Weights of a small mixture-of-experts language model, trained from scratch on English Wikipedia: 465M tokens.
Below are experts of layer 16 (counted from 0) of a mixture-of-experts language model. Rows are named router (the router's row for the expert) and show model dimensions 0-127. Each number is 128 + 32 x the weight over its row's rms, rounded and kept within 0 to 255. Numbers have three digits each.
After each expert's rows: a language model's description of what the expert responds to. This comes from a sample of Wikipedia text that the model never trained on.

# expert 42
router:156081184164128078138110136169099139177139136147213098148155170139143084155140025146145103110092119128181100187131111081132184092098080108133133138119110112131171111177089135123110109147128152100136106132153119124123083127190076147070168150132134129114135141195112133136126041147166157140099065066110107146108104139092084131110107196149145159083119145107128164098112122118136129178129
What it handles: Coordinating conjunctions and linking adverbs joining clauses or phrases, such as and, or, but, so, later, then.

# expert 58
router:136143101129150092109121119097142127127138099170155146177157057162123102169170072071128152031150123184187111175125107106174115142111121086119126177154131133101116099095164105137136162082167131123134098137078146095159114148155097146176152113091095105154129139110077147138103099161121127155119111166071142185069188131151133152089099172194133192086067097173160121097139131161092140113144
What it handles: Auxiliary and main verbs right after a subject, such as was, to, had, have, would, got, gave.

# expert 55
router:149179123160136141088115098142129116122144123138139121095174088060156117101160110145117096094200147129173083114096122066129174191063099131149091111165096083064125120130078121235122134117147139124141192117141098189124120147135132109164142115171109142126083133109150192187156103218117176132141121078122137133099189148114119167117081147149132128103096171108135117093091121130147137148137
What it handles: Pipes, commas and semicolons right after person names in sports and credit tables, plus name-ending pieces like -ová, -ić, -ensis.

# expert 11
router:123154127105123115121132042121134147150152125155137141124167129080140080150168122106068138077086127102120147170157041094099144101140167114122136163077153136062140160119039120204116177116098155119131166102149072144125079186147118147107157139156054147069121119065162118162156095143179148141128139114134089117105114177153099141149130222147157132151153130136137108157142148166129116110146
What it handles: Tokens in sports results tables and medal lists, especially event names and positions: Men's, Women's, freestyle, Championships, table pipes, 4×200.

# expert 54
router:132076198180132085107116103091179087192145114123155121099105120142129059135113128077150120120107137077184123174049121086102151105076072093147064131149107136053157110105108098180185129068056170120126105137126109124144109118160113158173130142157091129163185117096103136117156148147109151094082160116103119111148111141106093157087116102139108141115093134151130128056143099114110167117163
What it handles: Word pieces containing b, often mid-word, such as ob in cobbles, ib in jib, ab, plus to and which.

# expert 47
router:159140086174181139118151085065162136091168144117187119131116138107111121123091026128129151117129122144120099153118129114108122121078125099062140194135146173091117188159150117244151129124130108079151124089150162126123098165149085168167172146115085168171087117075134190133127109126108109095126091091165104075121090135118160143131152107167104175124107117118093082135084175131119127129105
What it handles: Blank-space tokens before numbers in tables and lists, plus amount words and symbols like million, billion, %, $, £ and closing quotes.

# expert 41
router:086147162164148113150116118086146166119118100132135099115156123187084057193098099118107151090180134118126120126133111154205223092114114152186073133134154144126124120135116142205112137132088103115092107081105110110134144172178122120126157123162087062097117132125127156133113124111121129173104137081154101164103180175176142154065064115185142112150081066146142080093102117170123121123131
What it handles: First pieces of capitalized words inside song, album and book titles or names, such as We, You, Got, San, Gu, Men.

# expert 27
router:173133134118070130157082073079140175127143105150147151153169131117114057098152166093098190100110064127119103139148148075176137098108095133115126177160107096089132168113151087191077182070150161165127104137165145148139126107129097076112197148142135087179173122134099160156086137211153157104123147043090144110117152129107094164119151162143149127106137148110123110073148095117111137103130
What it handles: Line breaks, list hyphens and table pipes opening new lines in infoboxes, taxon lists and tables, e.g. - Born:, - Founded:.

# expert 57
router:070139179144101140133083042112189168142176083225145138087134085085128080154119131110134163114136122131143134141115139103114190090125113114159070106090138163053124141144087120150118151115118102069140092040169168172116081150096137105124175134174103132151088170092130127143124125173147163105135096106142145087152160162143091173128111146143113165084109144121117113156117108137147189140165
What it handles: Best in award names and nominations (Best Actor, Best Short Film), plus list hyphens, colons and title starts in credits and discographies.

# expert 28
router:120065110163148112117148065077128120126126101105122116094140158145108110159113073079103098142144125160161092138132057145136189154125119048112138175159143129149158135074151099138124176112067147103121153156160146138081104128206092109156168179087157081149123156132155191112115107113140115101117141146135086125167191110096181150125127171163172160042101123092141069135164164119110122099164
What it handles: Abstract nouns after the, a or his and often before of, such as death, loss, popularity, capacity, population, success.

# expert 51
router:173152103137172077130044122122144130092129124156081106141097173162164079151162099131105182094132128174151141127069153153158171135108114115124099144149134145086159088155138165137144110051083161053133196069160130156180117124160113113102146151107129122118142218075124129169094119167073118121092114075130139174156151168169126116127137129134112194136078102137170121099108145130126173099143
What it handles: Verbs after to or subjects in prose, like oversee, seize, served, praised, focused, plus prepositions for, with, during, under.

# expert 56
router:190157147169148137150100134074092134123161097163109136148115106099177002151150129170149124089116102183185126156120083107102155167120127141102088115125132117125111154120124098141110170133083090160166156137137131187126105124187128095161155138127176121139113118158174139138124091135115170157153149051179124112074188155126164139139080141088144156091110176171107042088109106130119119158146
What it handles: Commas and comma combinations like ), and ", after place names, dates, years and clauses, before and, which, but.

# expert 39
router:179174155162099123131078146068141142148129123144084090122151120152160123144115076128151137119147081093165121180127098131122142139104084058117119143133124129049123111150147159206180160098174194158138157136148104100166106123132145149151148085195060162159081147084093108180130104178176145148088082064100152092075137127120112161104085147147149120149098145165124116127100137161132164078171
What it handles: Minutes of goal scorers in football match reports (Prime 67'), taxonomic suffixes like -ensis, -idae, and Slavic surname endings.

# expert 7
router:137071184173119118105133143031142156176144132145172150137168090201148095194139107067083086052080106114147084196101113166123139126134131097165072161127160150144125086123085124146120126081098166089108178124139109136081154145160087141177107135194158138126122193119103120127102095204123145115132131127158147077147139167123154111088119149132110112112148132107159098089147123120123164117142
What it handles: Standalone number tokens in table cells, dates, scores, measurements and centuries, such as 26 May, 18th century, 67.1 in.

# expert 33
router:113110123154181124062110138103157111117131155152097116119127110161098083181170084158090096122123169134165166184077119129113152095089119093119092249149121167095203117168128104196156145119080116104150157111165150108101159100136163121123091108126087068149118178094124108169131114203128120126087114122100165052112112126143108145132138154160144110074169104108102144132122089126094167158122
What it handles: Tokens directly after an opening parenthesis or just before its close, e.g. (MP), (Clarendon Press, sq mi), (6 episodes.

# expert 2
router:148117127130135145208121089108173131109205107112128107109112113092147089114131105130156169140104094091125143145061127084123219085122163106140089151129171139055126116117087089148146136132102167090108111105123211130140100185155126124096159155155126121110139107058145171134162079222085112129108101086160078118151103115118113166099077120181135123083101139129117126150162120151146117194157
What it handles: Miscellaneous capital-letter starts and mid-word pieces of names and titles, Cyrillic letters, decimal points in coordinates, taxobox Authority colons.

# expert 48
router:148169085146148113098126020137218123165175117128126117146137153167137102163126103107076106131121175115128115138165144080109179124123132105129036164122162078069115134129105129119147131129120141089121116081184162175151088102147112162123145121126075096170133161125144124156148128163161177147110128085091164073112126154145119200085108153132104159150083082119136079131110162106124205165123
What it handles: Words in award and nomination text and tables, such as Award, Emmy, Nominated, Best, Medal, and for after nominated.

# expert 10
router:130080153186197149092121102110113161128129126143131123043152147135170125123150089126105099066159114167186142116138112125137181129125124102110095186145162142096090146135119099123139186114140167146100148067147143088132119135141050102101164193097108112185080105155124119155177118124138157096063082118116129116160152107158110152178102165149110182133137083140151061058168112078109119100173
What it handles: Nouns and verbs about sports careers and media works after articles or possessives, such as match, episode, song, signed, played.

# expert 23
router:146093172109121107086109099101156125114154149147129103095164149179122066109106122119133105102163162161185157105055097072130170108153121100171096131130145120053159103188138102193160126095062133074156131162159172142101141138189107148180148114203109133109093130138125156133126117132166156091095126074095179126124121135160145203130100124176108123101107171148134137125126113121186187144185
What it handles: Latinate word-start pieces such as comp, app, imp, disp, plus digit pieces of years and numbers in tables, e.g. 200|2.

# expert 40
router:166121126108140070168099094118156082121175117112138122175128176170133112156123108128079129118129132176144102140129116086106171106052125109134091155153111088038160108107159101172152123104181164119144130089062112094122066109133133108171141122164133145137171108151122133108145101137152169118108123076121185066086124185080120155146072154142121169047142189068114117132131152170123190124150
What it handles: Line ends, colons and name endings in infobox, taxobox and table rows, such as Animalia, Insecta, Chinese:, and row-ending pipes.

# expert 25
router:124125127129130154093127047086135132109194092115175156134082104179084099199115122136153124131148099113155111116090133143165148113123082100079107127096155181150164115130072106155131148103111169089102111098142168151179073168078138098114206136148075080192149163062150107184118149174135131060138148150161138087082112170078129127107080158125121104134150155129120108139122113113142105131190
What it handles: Capital S opening names and words (S-ella, S-aving), and adjective-like words in titles, such as social, Historic, Civil, Provincial.

# expert 14
router:131103117137104102098120132122114169078164189148176178097169133166172093160156092096127128154107151156127086144164113110177150167081111122099059182100146122102128175086092142116176129111110171083146104059108085111154118163133087068155148139192136114113153123086111159111139107173073170150100065138103154105116127166095143161088092093187121100112103152117131069101158136095088142143188
What it handles: Prefix pieces starting words, such as dis, inter, sub, trans, re, and opening parentheses before years or measurements.

# expert 59
router:149149174101179078136100126081197138135188091130091123142176141093194063163127155085112122117115141127130122152130087109067103125115131078137091158134173133130129078180114125162148116093140113069100155112149150154142074127151116139074152144144140095146121132072158143158174103161125175067115128103081110110181164210104153184121143128151139112124128119092126077114115138200088194157149
What it handles: Capitalized words in names of organizations, events and awards, such as College, University, League, Award, Tournament, Board, plus as in as well.

# expert 50
router:125162170142131109174111057047108156098115135152123128086120150154147059168130147102139166120148142116118119147085140116149191133115137106162065155104130110147179124105126120129151203148112105110100122125132207133106086130144148065125109144166117126171061183052163172148174147086146144120063071091146087090133150158119113147093094172169116131112122092124158076145138119186108153102143
What it handles: Content words and pieces inside creative-work titles and proper names, such as Love, Rock, Night, Ghost, Invasion, Claymore.

# expert 0
router:162132145151195149130161107144108156128157080162167101152163140194156128159148091100149117084092122157158080136108117078109131108128151081101111151183191093095158133051102146142140135108125123144107112098157103169116097198121117099146163158098056105132169142147125134177084101197134118070143135057106086186115151126144070207147125183132120121071169125136103130109142109153120132151152
What it handles: Determiners opening a noun phrase, mostly after prepositions or verbs, such as a, the, an, its, their, each.

# expert 5
router:133129132144134083147083143078119177094164125161174148141144077134157115189152094097125184102140109172125133146145092071105121116141132136106108138178135101117103124133112132157142162103078193082102097099175091143134132113083062091204129100121104129162131161121162133130105109178101152099030098123117094160138198194136113141108113133199151142119110084153127107098133106167153093175202
What it handles: Prepositions such as on, in, during, after, under and despite in running prose, usually before the, a or his; e.g. on the blackboard, after being destroyed.

# expert 21
router:122114144168102119128066138121107112176139121084163088108141129164121096161134112092159170070115108139158146173120077061140143178067145092118106167154168107045157105121058143178161114115097128140148134147150069125116097128168136096118116145195087175148133082089115126133120117104142157116085143076085081138134149146109090140134074112168155100123106218153098089120152111086069172142147
What it handles: Pieces of Slavic and Eastern European names (Botev, Verkhovna, Donetsk), month names in match dates, and the preposition in before places.

# expert 3
router:156067132173126071104128158056180179104138118131126129113126081121151093125149130113107128095164151160215098169086111088124160121105161148118150183131194144108167104138106115163132152144068121108128196148173139177091088128150117107132144107141112126161187165113083104164091091159150114127063134101167092094060152119127138146179062151150099141123090189130106142125117157115147171088094
What it handles: Last digit of four-digit years after prefixes like 201, 199, 147, plus month names and date words such as century, BCE, ago.

# expert 60
router:150098154132162154118134062088119125125150166169124138124112082159105068145096139084107166146102144127151118186146149074129117122119110072129136190150138093077109102089123059215116168080080143044089098114166138159125116181149126156150177161155100069158142139099159096148089078151149169128134126075132071121128142130117131147081151133153074133107152086150176086097137119136153173098148
What it handles: Space tokens and year prefixes such as 201, 199 at the start of table cells or before dates and scores.

# expert 24
router:167094174113185141162150134124142160151188140192152115126118086121095086194143128142133169076121120181131095161115097085131100108112089136166109129208110092093132130100124095160095161127102188038095102106137117119188062147132075082156178126119127076098119174118135141123121114152072115106075135109141122099140166131151129150088063182118127193100151148156148148129150101113141121159160
What it handles: Prepositions and including-type words linking a noun or verb to its object, mostly of, also in, for, with, by, using.

# expert 13
router:122055124144112159102084090125169130162115168122165171154103155098139088159078135153047100112136123116176126139100097133160178129151128078120090182129132153097166135164181129150130137079115126166142121112105148119130084179169102100131131163139150149119134102129211130138140094187155116081095158090113134134086085158091167142105075141180147167133120202089109101095157138141064195104178
What it handles: Section-heading and infobox words and some table pipes, such as Map, Location, Coordinates, Final, History, plus due, based, according.

# expert 18
router:118177108100140126114089082079122153105167156156135127088129156090115082167150106102094082107103119181122143126122129089130156119123161096173093203127146069143139105126171092160146144113122115109153173169170120093143077134139143099173180153152079103093132128046108145205171142149137116115145093102126148058165135113111165197114101149148108185130135083135108035111131130120083180095143
What it handles: Head nouns ending names of institutions, events and prizes, such as University, Council, Cup, Games, Award, often after National or World.

# expert 17
router:200136153148134085147105098097098116138187097129120106086156157092143101192210102118130124125158096120138130127122123069131131136086143175141088140160122085032113127149149125136087153118082130075173128088087143124126067100154102088140126199148138110096169149142124127123128099198117105112086167119165130122112077158151090162113082123146173155118134163116170132143094174172096153119216
What it handles: Colons after field labels in infobox-style lists (License:, Website:, Party:), plus linking words such as as, by, including.

# expert 45
router:158128121115174127156132124123138144107113115143135078078105158145134080149117132088154129111100133058159167143163122147101163127140148092085145130120126118077144126118121167137085121098136127071095089128182087133166087132194155144138141146158154051123153160060148161146117114199090178072083112077088167100135103150076129127130079170136105119086165133200085051060160126114112112113169
What it handles: Single capital letters or first syllables starting proper names in tables and lists, such as L(ijiang), C(ody), Lar(ne), abbreviation L.

# expert 61
router:128127148166136159179116089081120151113197134153136109088153122107120088137111109116061126119137148177132097198107095108095203136125140096125134145110130085108137099087160119131149157083144160118088114160167119132127107168155181164152132117137152106140111154082106157081161074187114145131089116043112117177053137175093093132121079138207123086138114196131131141119128117110194196116141
What it handles: Country and state names after in or commas (California, Texas, Japan), object pronouns it, him, them, and capital N starting names.

# expert 8
router:158074164134169104117101081114180132122156151129121115079122124120149086169098122102128126113125153097180139183109127105110195135106126098168090163147159150068164113138114141208160096098122176079136151073132126137151106160197146140157170163218117148189126166108128151136146107174109186143103136057117125096134139162124066176138103156179125123097105177134107094138157104103121194131151
What it handles: Plural category nouns like animals, wine, materials, artists, plus first names and initials in tables, lists and military unit lists.

# expert 30
router:210113174151135122134118093119112088102168074081161153073170104089159120166144123084194105124121076133134102160123102107107178149098129116139135135194133103103123129099107089168142143168107134130134192142120148157142092142084105119136125160240123125119132137086093155192150108124092125098128110121132101103156191145164104176083057140159153101093159163137097115134088107167186169145156
What it handles: Final word pieces of Latin taxonomic and personal names, such as -idae, -ensis, -us, -oma, plus sentence periods and first names like Maria.

# expert 22
router:206110154147150116166150115130094149107157137154152099112094152143133081165113133073099117101091125154176115125077096141124153112159123051155118134175137170124213144172085081142118221119057124091115115104136124121182125110151100151170139187152080105123137154099093128129143148140137170050101102101098050101152164080124133178116148153112122181100095149111106119132123108098133111143183
What it handles: Suffix pieces and second elements that complete a word, such as -ation, -ment, -year, forear-m, resurrection, chat room.

# expert 46
router:169097140145189102106153100062169132086084150119097169095125154128138074141156103137129106064093122126143154102136133121098232154089123138058113141160128132108130148102163107169169137143110169156111124113149078096144086099173087113149172113135127152158107097111105170147115087200159151080107108072122134080115119102175058164127140151157159122115199171115140078098094116180123152117107
What it handles: Parentheses, line breaks and descriptors in article title lines and biographical infoboxes, such as (cricketer), footballer, Born, Personal.

# expert 19
router:108047153167112074150118065086141152167180102141111132071115113118118101163110112105122148180105092125152076184081130099105154062107132128102071144116139129074116117157145146163146134086179161107120166088107144178189141177162124131201142118226126148143140155104115138147194071155120176133114109123104121127130123128142121163127069122150115173085155146081141157098144082113136116119156
What it handles: Word-start pieces al, Al, ar, el, et in words and Arabic names (al-arm, al-igning, Abdul), plus line breaks and table-row number ends.

# expert 29
router:167084131134114134161102114103087130127145133194124123119115152109159140220130109125162107105144131167156082138123133084206146156109078107142121192078130144097090086121121141171154142071083174072171169081122168115124101118131100171203182137156068146170111162095109163110114127124153160094075140106083110118197137122097122167165127134188085096069123153156098149132151113134126121099149
What it handles: LaTeX pieces in math text (backslash, $\, frac) and nouns like set, end, case, step, beginning, mostly after the or a.

# expert 32
router:153105109093115097167127103103133129166172070177138085134173134109138052101139104132167167124122076084153109166098152147144183122114127125154053140175157150095135178118149157169151167075142132138129069120173209111129141105137118150127182211124097110127178124137133189134059077130158135117114078101087141140060101127100106156129085109134171137107106159133110098103087093100146167115127
What it handles: Commas, hyphens, colons and line breaks in lists and tables, number separators like 2,000, plus le/Le in Least Concern, lease.

# expert 44
router:148116180155111183143067139099185138088163170137159133107098132099132118157156095080112143151129116131158133151112095093129118076186102058095138182134159138117164121144184133214103120113102119080094165139125098139060056154167179126114151146146130134136129187143104130143113099166119202103116109117138116158102100125135096145106080153164147081120136161147119043086156101126070071139114
What it handles: Word-initial capital letters starting foreign, especially Germanic and Slavic, names and words, like V in Von, Valls, K, Sch, Š.

# expert 31
router:119109091151167153121147093133182098164138115143138146130218067112159058205100154070134093077143124122146095135080114115105159148108150138094107115195127156080140161062094106175122113144131130114109163132140134170118122161136139103109094166095068097095108154144098148156138080234156168124082080128118098123133164156117134152131103145134112136073132102155120048087155109106138133095133
What it handles: Pipe separators between cells in wikitables of results, statistics and lists, especially after empty or numeric cells.

# expert 52
router:125051114158130103179094119111115113151136054175105101146116147151122099153082100078090118086155106142118165153039086102100156099140153135066119182176142141118150104076150128166173166108104103094182122110169130143123100176161092165172120111125164138138162204083163144116068100159100157132086151091089102112148102191115113101135136184138172134100162136136089121126165127142138132104083
What it handles: Determiners, demonstratives and relative pronouns, especially that, which, this, each, what, as in At that time.

# expert 53
router:115140150155186099175074078123160073092135160139147105119093133079176068199129133090180161142142128109164096172129097126142161104170107054152116161155110147076159112156133130150106127120119163084156120141088149108110069153144126103113106140170154152154139155129154149160114122205151173103085147066102080064098177153099080164144117164155105083136134148103115105081085137092141162164111
What it handles: Mid-word pieces of foreign proper names and taxon names, such as Char|ler|oi, Es|port|e, Lank|an, including accented letters ñ and ç.

# expert 36
router:121118140159167122140165128061127151130159160112100078106090111146156101157120073105120134121171130157209127149066163091124170173150134139126103168108175104067208136146163086189105126130124127085146154156185071205148145115117117065128154194146136167161118145134159120152070071182138158126111107142097056114127108113124146147083100101127129141110086110136154102094103159106100135095101
What it handles: Month names starting dates, mostly before a day or year, such as July 6, June 2009, on March 30.

# expert 49
router:136098142160152114084105051105150196154172097142159116133137132070187109185130146154045163108147085108115158137083139111089133138088096117096060154140144098124114124126136160159110103146113161134147137141085096151136141166090087067136095186126071106159132171151127107111169103220093118089093139113141088138082183200142153148106128143176157144133151139182137070155124129148127130112111
What it handles: Sentence-initial or clause words like In, As, On, When, According, During, Born, plus linking is, was, as.

# expert 15
router:116097142158109110138128109096187138151137167149152123109158141162093110135075142135148164138125099114113099132143060058124134119106145098123129175125106119094113112135127097184179096104114137091149088100144160123130137174068129142052166117186127110157139098146142159121158050148124134036110082084132100069150125102106126140089082170218130156064054184136148118120159120108123178144139
What it handles: Superscript and subscript braces in units and formulas (km^{2}, \tfrac{1}{2}), en dashes in scores and year ranges, slashes, separators.

# expert 4
router:109097138137133097097103070117157107148078124149100154124102081105113094134161125118123117088111106135160162171106169118130187147159095130086046196178201158110148098144148131148079165120112157084106138136163144126161107149149069054128089130130093121163135113077175145107132060156107156145151119092110052084129153112190123138146091145119125087067115192112142105158147169168102163119162
What it handles: Words inside or closing wiki section headings such as History, Legacy, Honours, plus sentence-final periods before paragraph breaks.

# expert 1
router:154170196164108184094094094071203106119124099122141147097087140160124045117111077104147116111125162122150159120137147130169143178093096077095112195119107128108122107118088152148076136052139151075104123119134132118098172172147141049166187140143132117133137137155159132181125115183141163134121162103126140124142105173135118109111079084174122180109072159118145119066138134098085157139156
What it handles: First pieces of split words after articles or prepositions, plus non-Latin byte fragments, such as bel(oved), dev(ote), canc(eled), Š.

# expert 35
router:201101199131157104126107110111118138129151128131092068127170116178098100150118146133161116113097124126116107174133047154140162143134124021122091145118148108103154131130113138170127170124095154109080116092121159117152147157179094163112157151158148168146137160051168141093120135114113127106104089087072118113116186149172103177137127146138195209133135111113140069108121113170117121054172
What it handles: Concrete material and object nouns in descriptions of buildings and nature, such as brick, stone, wood, windows, sand, plus mid-word endings like -ing, -ers.

# expert 12
router:138090157100133082150117101083186130150160154106095167106146095118105089189171129120113122072147102125128127115114092122119161132121125120134119130150159149077079112124101143199112139110098099070117161052172089175167135168168121121099130131173124189129132135112162178099109111218124111117125102111150132122091104156113089157144080207147152185109095090124184057125074096111145182099150
What it handles: Career verbs and prepositions in biographies, such as attended, graduated, at, died, plus colons, dashes and pipes in infobox or results tables.

# expert 62
router:104149143103100147145074102134133141130125133117118154167105122143176091176121086072140151087114098155175083149103083139120165138167148068095123159139157141026077153162091027142150088074121139095128130079151127114160112097160143126113163123173078142162106164091138114134124127149132171138104159092121123078199125157140088112136091150150118130037136166120113088097160101188118144117159
What it handles: The word top/Top, country codes like USA, AUS, CZE in tables, slashes, and Thai, Greek, Arabic script pieces.

# expert 20
router:145076130092179073203130112120132115130124127131132116152130127149168111127133114093092153165151135122166106149080137107087192159108142074158082157185158064112162117118110115147098118091094212027116101074124113147132081173142117180145175129148102110132075159105064112166142121154164117146114114141130128122107133109138141142076089121134148101048128198103126132128154077163081105151150
What it handles: Capital letters and abbreviations in biology and medicine text, such as P in P-glycoprotein, gene aliases, receptor, cancer, COVID.

# expert 63
router:109112156167194158168126108161117097156138091164126109107148102142146110165111160094147158019137113123121129122089088141118134129085157122101127130192158153051111163177143071213144127134140167074106141085121137132131076105137083151163114146096068090139095130115149154161092069147110142146103133096182109115149152147143093195131082137115138199082134161164116123111178170088124132138148
What it handles: Table cell pipes between numbers in sports and election tables, and of after quantity words like high of, percentage of.

# expert 9
router:148110127183132102160114094092132134157145165135061046127142134108115147148149086174064111119099058163199106234084122116116155115102165114148100156157077162125146140140150116143154191165138126103140136130119098144169069132061110103178139131158071131186106152136115140140159157102109174081086129091125149108077151119152161166159111144160128125110083121113156101136097165150084147146165
What it handles: Closing subword pieces of names and terms, often before punctuation, e.g. You-Tube, Seychel-les, steeplech-ase, Sail-aja, Psychopathic Records.

# expert 26
router:148024109179157131115129143112153136143160092113106121100148074110152109125148105117120126084096111100121142096131102111108189186148144131068112136143129149029158149080127102183094138137103121075102160122096147123086098158149112078111189132199102113119139162097121149119105070138119136111087126113077089088115130171175053126113123153169179090098114174126172117109161097155114160176154
What it handles: Sentence-final periods before blank lines, closing heading marks (==, ===), title lines ending in =, and taxobox rank lines.

# expert 6
router:142127089178106170125165092126128162130138156143083170084101108162134102154110109072102138119129136165188150139143086131123164125111149098087131118143123146157171132142102125155109154136140160091106172123108135146144117146100117102082153147193082122117086181072111175104145053144119170039093123106108133059151157133149108150133044092109166197082148087172097132126112115170099100162207
What it handles: Nouns and adjectives naming a person's role, job or nationality, such as director, politician, American, enemy, often after a or as.

# expert 43
router:162106172081145069097080148102139116089164114193115081113159138109127106097111114101154130114168123151120116201021113164156164159116143084101136126159134144112140127094105152145142190130144145117139198084171134145192081128137116094089145125162141097098176148105157152153103077126119131091064148117089113120150137158103120096132080164155106102093146140135157070094168071126162101103203
What it handles: Prepositions and direction words in geographic descriptions, such as in, along, near, south of, north, border, River.

# expert 16
router:089093128162178124105136100097174132092174134163141107087088128114133126156127138110117107079132137073115117149089100103145174124135070090083113159135132125073163182108099106141150137116100166073139171098091151124087089202202140152135147134166132147092112156138145138097161124157117154108087147096104099070119131141151084138080114117237173112078137123206101092141152099179107158179135
What it handles: Capital letters or first word-pieces starting names and codes in tables, lists and titles, such as J in Jet, BIH, ENG.

# expert 34
router:182144134146156140144084087072120081084126145175158127124217130160159060158102099092113113128127157193133109127132071146137217114149100116130108116175095132147182132130092113148104130110125155057131090126135103129144145195106054115112098167103117082167127182099148175123097093167122171065094171118119102171187142114133153121150154102086128170133129123127107106102095136123123152069139
What it handles: Opening or middle stems of longer Latinate words awaiting a suffix, such as recept-ive, persu-as-ive, viol-, compet-, form-ulas.

# expert 38
router:159091147160096103119130086146097119159139117162106093110150129142123125188126120097067162063132112134146123173139119135156172132114136044162084135153174060129111155136108114126073118075095176082092082120171104132115092140126074173152143162165123112138120187092083141101106080244144184096145116147120139087102164148098130130090141104158132111149133175096162140061136131111130115125186
What it handles: Digits and spelled-out numbers in counts, dates, chart positions and sports tables, e.g. 1,300, 68, seven, ten.